config = dict(
    moe_layers=[2, 3, 4, 5, 6, 7, 8],
    routed_scale=1.5,
    init_std_router=0.00749,
    lr_router=0.000804,
    norm='rmsnorm',
    norm_eps=1e-05,
    init_std_qkv=0.0492,
    optimizer='muon_variant',
    lr_mult_down=2.0,
)
Below are experts of layer 3 (counted from 0) of a mixture-of-experts language model. Rows are named router (the router's row for the expert), gate (a neuron's input weights, with its number), up (a neuron's input weights, with its number), down (a neuron's output weights, with its number) and show model dimensions 0-255. Each number is 128 + 32 x the weight over its row's rms, rounded and kept within 0 to 255.
Before each expert's rows: "comes after" lists some tokens at least twice as common just before its tokens as in all text; "raises" lists some tokens whose logits its average output raises strongly, later layers aside. This comes from a sample of Wikipedia text that the model never trained on. Tokens count by the router's weight.

# expert 0
comes after: "-", "|", ".", " in", " t", "M"
raises: "-", "ous", "sm", "oss", "s", "ites"
router [ 81 174 152 117 151 160 103 121 117 102  72 134  84  52 129 114 113 143 132 172 130 157 114 139 148 105 123 119 161 101 125 124  73 107 108  90  93 131 131 128 153  94  92 155 120 161  29  68 163 176 157 139 164  85 129 156 103 148 128 134 121 130 118 122  84 105 142  60 119 138 127  90 144  79 187 142 222 108 157 139  54 118 116 123 153  95 138 143  94 128 157 101 128 143  86 195 156 105 131 132 131 100 130 128 113 157 141 142 152 124 174 176 112 120 172 129 134 133 131 111 149 105 143 138  93  82 137 116 178 168 122  85 180 153 101 135 131 182 111 120 126  94 166  97 122 119 134  96 141 163 137 169 102 186 139  99 114 111 177  85 149 158 102 140 144 138 192 109 164 138 139 121 159 115 132 130 124  82  72  90 174 143 177 178 113 125 101  88 104 126 115 160 133 147 199 108 189 210  95 162 139 108 124 164 201 165 167  68 127 150 131 143 211 124 197 111 145 190  87 181 115 150 174  87 176 119 145 108 139 155 137 123 138 138 154 125 134  70 100  68 131 163 149 107 157 131 103 117 137 184 131  90 136 156 135  64]
gate4 [154 139  78  93 132 104 135 187 114 116 201 106 156  89 160 153 118 146 201 148 126 100 188  97 143 122  72 100 122 109 136  94 149 144 122 147  76 129 129  80 123 135  94 104 179 125  74 118 134 114 111 158  92 115  58 139 156 208 102 167 148 179 208 213 159 117  99  86 169 167 118 117 154  79 204 112 124 140 115  75  63 149 103 134 181 118 111 160 169 127 161 100 103 120 135 124 145 101 103  40  93 147  96 111 114 134 105 149 108 121 191 115 131 154 125 165 129 124  94  99 157 125 134 126 127  80 128 130  73 218 106 160 113 128  80 103 104 108 149 126 152 105 171 107 152 117 115  85 179 116 200 164 101 160 136 103  80 196 104 172 127 134 145  85 122 171  95  91 144 104 154 133 174 136 137 152 100  93 164 123 149 188 117 153 131  98 136 146 164 131 144 149 104 155 140  87  87 145  88 191 132  86 137 119 137 131 143 107  87  86 112 111 123 148 142 161  75 118 144 120 108 166 120 148 143  96 127 143 134 127 131 160 152 149  87 137 145 140 128 126  99 128 155 155 170 127 123 215 117 111 120  80 125 207  75 116]
up4 [101 121  90 114 140 124 173 172 154 163 118  96  74 125 185 106 101 139  98 142 104 124 126 114 118 124  68 146 113 108 131 131 157  94 181 160 141 137 139 133 148 159 115 152 130  96 124 118  72 168 121  71 124 140  93 126 138 125 114 141 153 105 114  95 126  66 148 147 109 118 124 195 165 113  83 105 151 108  68 131 125  93 124  97 103  53 151 191  86 120  90 152 146 109 107 140 138 125 126 152  85 100  58 104 118 137 180 144 158 206 143 157 114 120  89 108  91 167  51 145  93 189 123 161 164 107 111 135 126 124 213  76 104 170 148 169  70 159 167  75 149 157 130 109 175  85 113 113  98 132 148 128 118 137 184 100  90  80 154 154  73 134  89 215 152 175 175  65 118  99 129 103 115 107  98 144 107  92 110 174 117 166 114 183  91 111 152 125 113 143 123 185 113  83 157 140 156 113 171 155  68 120 155 137 101  98 147 178 129 124 139 111 140 131 117 118 143  89 123 207 106  90 111  96 141 154 142 144 189  82 140 136  57 131 130 115 131 167 127  92 140  95 163  84 173  90 132  70 136 138 111 116  87 116  62 151]
down4 [135 142  58 114 120 150 156 125 123 126 126 186 116 105 173 171 142 156 144 123 104  76 116 119 165 112 108 128 119 130 181 161 121 103 141 163 184 145 125 140 130 178 111 106  94 124 158 142  87 121 117 140 122  85 134 143 167  69  85  54  50  70 161 138 140 214  94 125 103 161 152  61 167 133 138 127 179 128  99 121 182 107 121 113 161 124 187 103  84 119 142 141 137 132 159 141 121 106  96 123 252  94 133 155 152 194 150 144 148  92 160 116 189 112 115 150  95 143 138 131  88  54 149 105  71 147  96 104 119 110 154 157 111  81 108 113 114 150 126 139  68 112 112 155 129 110 134 145 157  99  76 157 122 120 161 160 167 120 145 138 131 145  43 150 135 140 110 121 168 142 148 148 143 140 134 128 144  83 175 175 123  87 165 120 166 123 140 152 169  95 198 154 154 142  85 121 155  83 133 115 105 136 125 175 102 120 164 131 110 138 145  67 102 115 112  81 106 110 195 108 145 122 116  77 147 143 131 139 123 213 137 208  87 137 115 113 195 116  67  79 150 144 142 158  70 113 114 154 109 125 157 137 190 126 127 127]

# expert 9
comes after: "=", "  ", ")", "\n", " 0", "\n\n"
raises: "\n", "\n\n", "=", "  ", "et", "\""
router [147 137 132 159 108  84 142  77 116 154 108 187 172  94 159 155 145 102  92 114 169 111 156  88 126  39 101 201 153  89 134 154 127 114 106  99 179 141 159 102 164  97 101 138  78 159 113 134  92 141  96 112 125 115 174 185 185 154  99 170 101 152 153 145 139 116 123 150 193 179 132  86 134 134  54 170 119 112 175 131 138 173 105 140 199 132 104 151 128 124 144 118 107 133  55 122 109  91  96 147 111 217  85 103 100 130 182 140 174  78 174 146 173 122 114 116  78 119 150 112 117 140  60 129 160 104 121 155 149 157 145 168 104 109 133 100  81  90 200 132 154  95 169 157 116 151 176 185 103 166 118 129 133 134 120 126 156 186 140  70  94 133  96 131 144 113 130 106 124 159  95 198 118 206 139 146  85  86 119 103 110 143 147 125 139 133 120 151 137 130 150 155 163 163 135  76 161 138 157 156  87 146 104 129 122 140 162 120 156 126 126 136 144 119 158 102 130 132 110 221 101 120 201 156 137  98 198 155 124 178 108 114 137 145 147 144 151  82  99 160 118 144 123 132 114 149 142 124 134 120  58  79 162 147 207 148]
gate14 [ 86 104 160 152 125 181 122 128  69 138 130 142 104 173 110  55 175 148  90 185 138 150 144 135 172  86 158 147 148  85  94 206  97 132 121 144 153 154 183 159 126 144 135  85 173 160 132 120 128 169 106 167 124  98 137 100  99 140 137 162 138 147 191 159 100 216 193 107 153 142 149 146 150 136 157 197 147  77 155 149 148 107 106 193  92 143  99 121 154 154 154  82 150 133  96 119 165 122 116 161 154 214 140 129  87  99 146  87 119 111 107 121  96 103 116 103 120 128 151 123  97 139 166 175  92 127  95 124 117 106 154 138 136  97 166 141  87 158 167 131 114 134 132 150 146 144 126 160 128  78 168 145 132 112 152 136 146 103 149 159 106 139  50 115 144  97 152 151 152 101  76 110 139  97  25 109  64 150 182 141 117 146 105 172 124 113 112 108 137  65 112 159 151 191 136 131 127 141  99 127 108 156 135 113 129 115  84 156 135  75 133 126 132 164 152  59  73 111 158 161 119 125 117  93 139 102 172 127 123  68  96  84 119 182 106 100 177 172 103 116 152  73 147  57 110 122 148 142 216 105 155 126 140 147 156 200]
up14 [ 70 158 109 125 131 186 153 104  44 162  75 137 120 172 125 108 167 132 153 138 217 112 136 118 101 136 104 124  96 110 123 194 135 159 133 183 178  80 142 102 108 151 192 177 133  70 122 147 144 164 136 188  99 100 118  95 160  99 156 139 141 125  77  61 135 170 168  68  87 154 132 145 123  92 173 113 135  84 126 124 175 100 128 164  94 163  61  99  95 155 113  90 111 148 111 118 177 100 108 116 246 198 116 179 154 130 151 103 119 124 116  85 117 152 159  70  46 125  88  85 122  64  73 142 118 139 136 161 105 168 184 137 136 110 150 142 113 150  89 160  84  86  82 125 133  84 118 116 157 129 193 135 112  98 123 133 122 124 130 141 112 103 152 138 165 170 125 109 138 181 134  77 106  96 126 129 126 109 150  96 130 124 103 144 171 131 144 148 123 123 123 186 173 143  32  94  95  83 116 122 146 158 179 101 112  90 139 146  89 173 148 141 138 148 111  99 105 104 123 135  98 104 174 114 149 153 132 178 136 106 157 124 122 122  88 149  88 133 119  94  98 174 125  81 104 131 129 163 111 135  97 128 113 114 121 115]
down14 [ 97 149 170  89 128 160 134 131 102 158 121 190 124 134  90 141 133 135 110 181 159 106 141  89 148 117 124  90 154  69  80 170 141 143 113 162 120 154  79 142 135 194 140 127 109 167 115  88  98 134 110 131 129  85 109 178 110  88 161 169 167 128 134 140 155 167 207  66 116 192 112  79 184 150  97 135 185 191 130 121 108 137 115 195 115 145 189  92 168 172 169  68 111 111 124 107 170 100  86 143 153 108  96 108 143 146 137  88 134  75 192 165 124 158 146  52 153 101 161 143 123 149 127 180 155 127 113 139 153 155 133 217 116 125 182 116 112  90  99  96 104 204  95 137  82  91 114 177  83 141 120 107 126 121  89  97 124 144  33 157 171 150 135 113 105 119  78 168  80 141  66 131 179  80  65 135 188 120 159 131 125 110 116 110 149 113 116  87 163 127 164 145 163 170  85  88 130 109 151  74 111 112 156  97 129 162 139 136 144 130 126 162 130 130 139 131  77 116 126 100 129 129  74 118 150 142 132 138 108  99 153 145 171 147 100 100 164 147 125  80 168 137 156  86  83 126 148 109 109 101  87 157  98 157 135 147]

# expert 11
comes after: " the", " a", " The", " of", " his", "The"
raises: " of", ",", " and", " ("
router [ 91  51 130 117 153 174 168  87 101 116 124 136 169 138 159 116 196 133 198 202 109 173 173 180 202  86 128 136 136 183 148 146 147 121 150 127 185 140 122 154 148 116 119 138 136 156  82 101 119 138 157 130 106 118 126 157 139 130 129  55  87 130 155 130 108 107 178  99 156 186  95 135 142 102  49 102 128  91 177 119 142 145 106 109 136  89 168 156  98 104 161 103 157 136 116 119  94  73 109 123 183 123 169  19 165 113 141 102 140  71 125 108 164 139  85 134 137 165  80 119 144 112 177 126 100 103 169 115 169 145 105 136 117  99 121 102 200 100 156 150 143  97 179 131 133 106 131 161 111  80 117 142 130 128 148  54 145 123 146 130  91 143 137 110 128 171 101 115 179 123 141 125 142 130 180  91 195 129  84 155 111 161 158  78 135 100 123 180 158 184 179 135 118 144 109 178 111 133 146 105  99 139  78 115 117 133 116  89  84  81 104 200 172  99 136  87  79 124 127 129 147 108 111 189 156 109  94  93 176 160 142  95 108 155 148 173 120 165 107  92 122 158 140  98 199 116 162  87 152  95 117  98 119 131 109 150]
gate12 [123 177 144 108 208 154  94 167 110 109 109 143 157 199 126 132 154  91 124 168 126 187 164 136 105  66  96 174 135 159 106  36 145 151 107 104 131 138 124 145 129 185 137 150 109  86 171 131 162  99  98 112 107 102 115 123 150 117 109 108 171  98 158 146  81 149 185 130 115 190  95 119 126 127 128  62  67 108 116 159 167 119 144  99 132 124 131 189 160 110  87 118  81 133 139 140 143 147 147 126 126 157 114 136 110  88 111 124 146  90 123 206 196  88  90  79 128 144 164 149 125 107  96  94 142  79  85  97 126 102  87 113 115 128 121  68 107 132  96 117 115 130 138  67  45  56 159 121 116  71 164 172  88 164 122 144 120 101 139  86 137 143 164 156 122 106 156 174 121 122 164 144  92 126  89 172 165 141 158 136 127 124 125 151 141 109 137 135  80 204 146 123 118  82 129 168  77 116 134 122 158 150 113  83 101 181 142  72 180 121  88 147 141  84  84 117 137 170  25 113 121  80 171 138 118 120 132 103 130 167 117 136 105 159 116 135 121 179 162 176 158 132  80 156  97 109  95 113 103 152 145 139 125  85 196  87]
up12 [137 148 107 164 139 165 114 109  94  91 158 123  89 123 125 106  74 177 163 137 143 100 122 158  93 180 111  83  85  81 148 203 133 125  90 128 141 102 131 155 153 118 109  91 158 126 142  88 140 111 124 143 219 148 110 107  97 112 138 116 142 149 140 111 177 161 143  98 160 137 108 163 117  97  85 181 104 116 112 106  43 103 139 156  86 143 132 141 141 183 178 122  77 164 107 157  98 131 195 159 153 110 139 210 135 124 177 125 133 142 109 101 138 111 107 143 174 107  73 151  93 163 177  92 109  94 143 130  57 153 145 144  89 129 128 157 120  81 145 128 144 141  86 162 160 134 147 126 227 139 126 147 119 148 103 149 119 155 130 135 127  84  89 114  99  78 181 165 164  65 185 153 114 149 144 153 121  73 132 102 159 119  65 134 106 141  99 133 188  91 110 142 144 107 148  96 144 170 142 105  72 145 153 132  87 160 109 165 177 128 113  85  65 104 164 124 128 115 169 174 140 117  66  54 141 116 131 160 156  71 167 152 128 188 112 167  89 138 123 128 120 106 211 122 177 141 132 142  94 181  94 179 106 104 114 141]
down12 [ 92 108 158 139 120  61 118 115 125 133 142 152  83 112 144 155 103 162 108 169 125  66 132 113 140 169 111 113 197 114 145 138 122 126 114 120 136 180 103 156 101  90 189  95 147 165 140 122 116 135 177 156 198 164 130  92 191 134 172 152 116 124 150 153 127 125  63  85 163 112 121 151 187 130 150 163 153 129 116 163 134 105 105 117  85 129 116 144 120  57 102 143 154 123 142 160 173 118 111  95 150 108 175 152 135 163 139 163 184 127 133  81 113  98 166 118 153 192  87 153 130 118 129 209 129 142 140 124 136 155 147 163  87 106  83 142 166  94 111 119 141 134 125 197 124  72 159 110 126 150  75  90 116 118 109 156 105  82 128 151 122 118 167 139  92 108 175 164  65 165 110  61  94 149 130 180  93 105  82 155 104 159  91 155 171 101 144 123  94 150  97 109 181 121 176 158 140  75  75 142  88  90  85 109 111  97 143 117 158  78 160 171 109 142 122 121 120 179 167 130 118 136 146 161 211 132  80  95  82  99 113 141 120  92 137 143 177 173 104 157 110 190 145 146 155 150 113  77  58 125 153  43  59 107 123 104]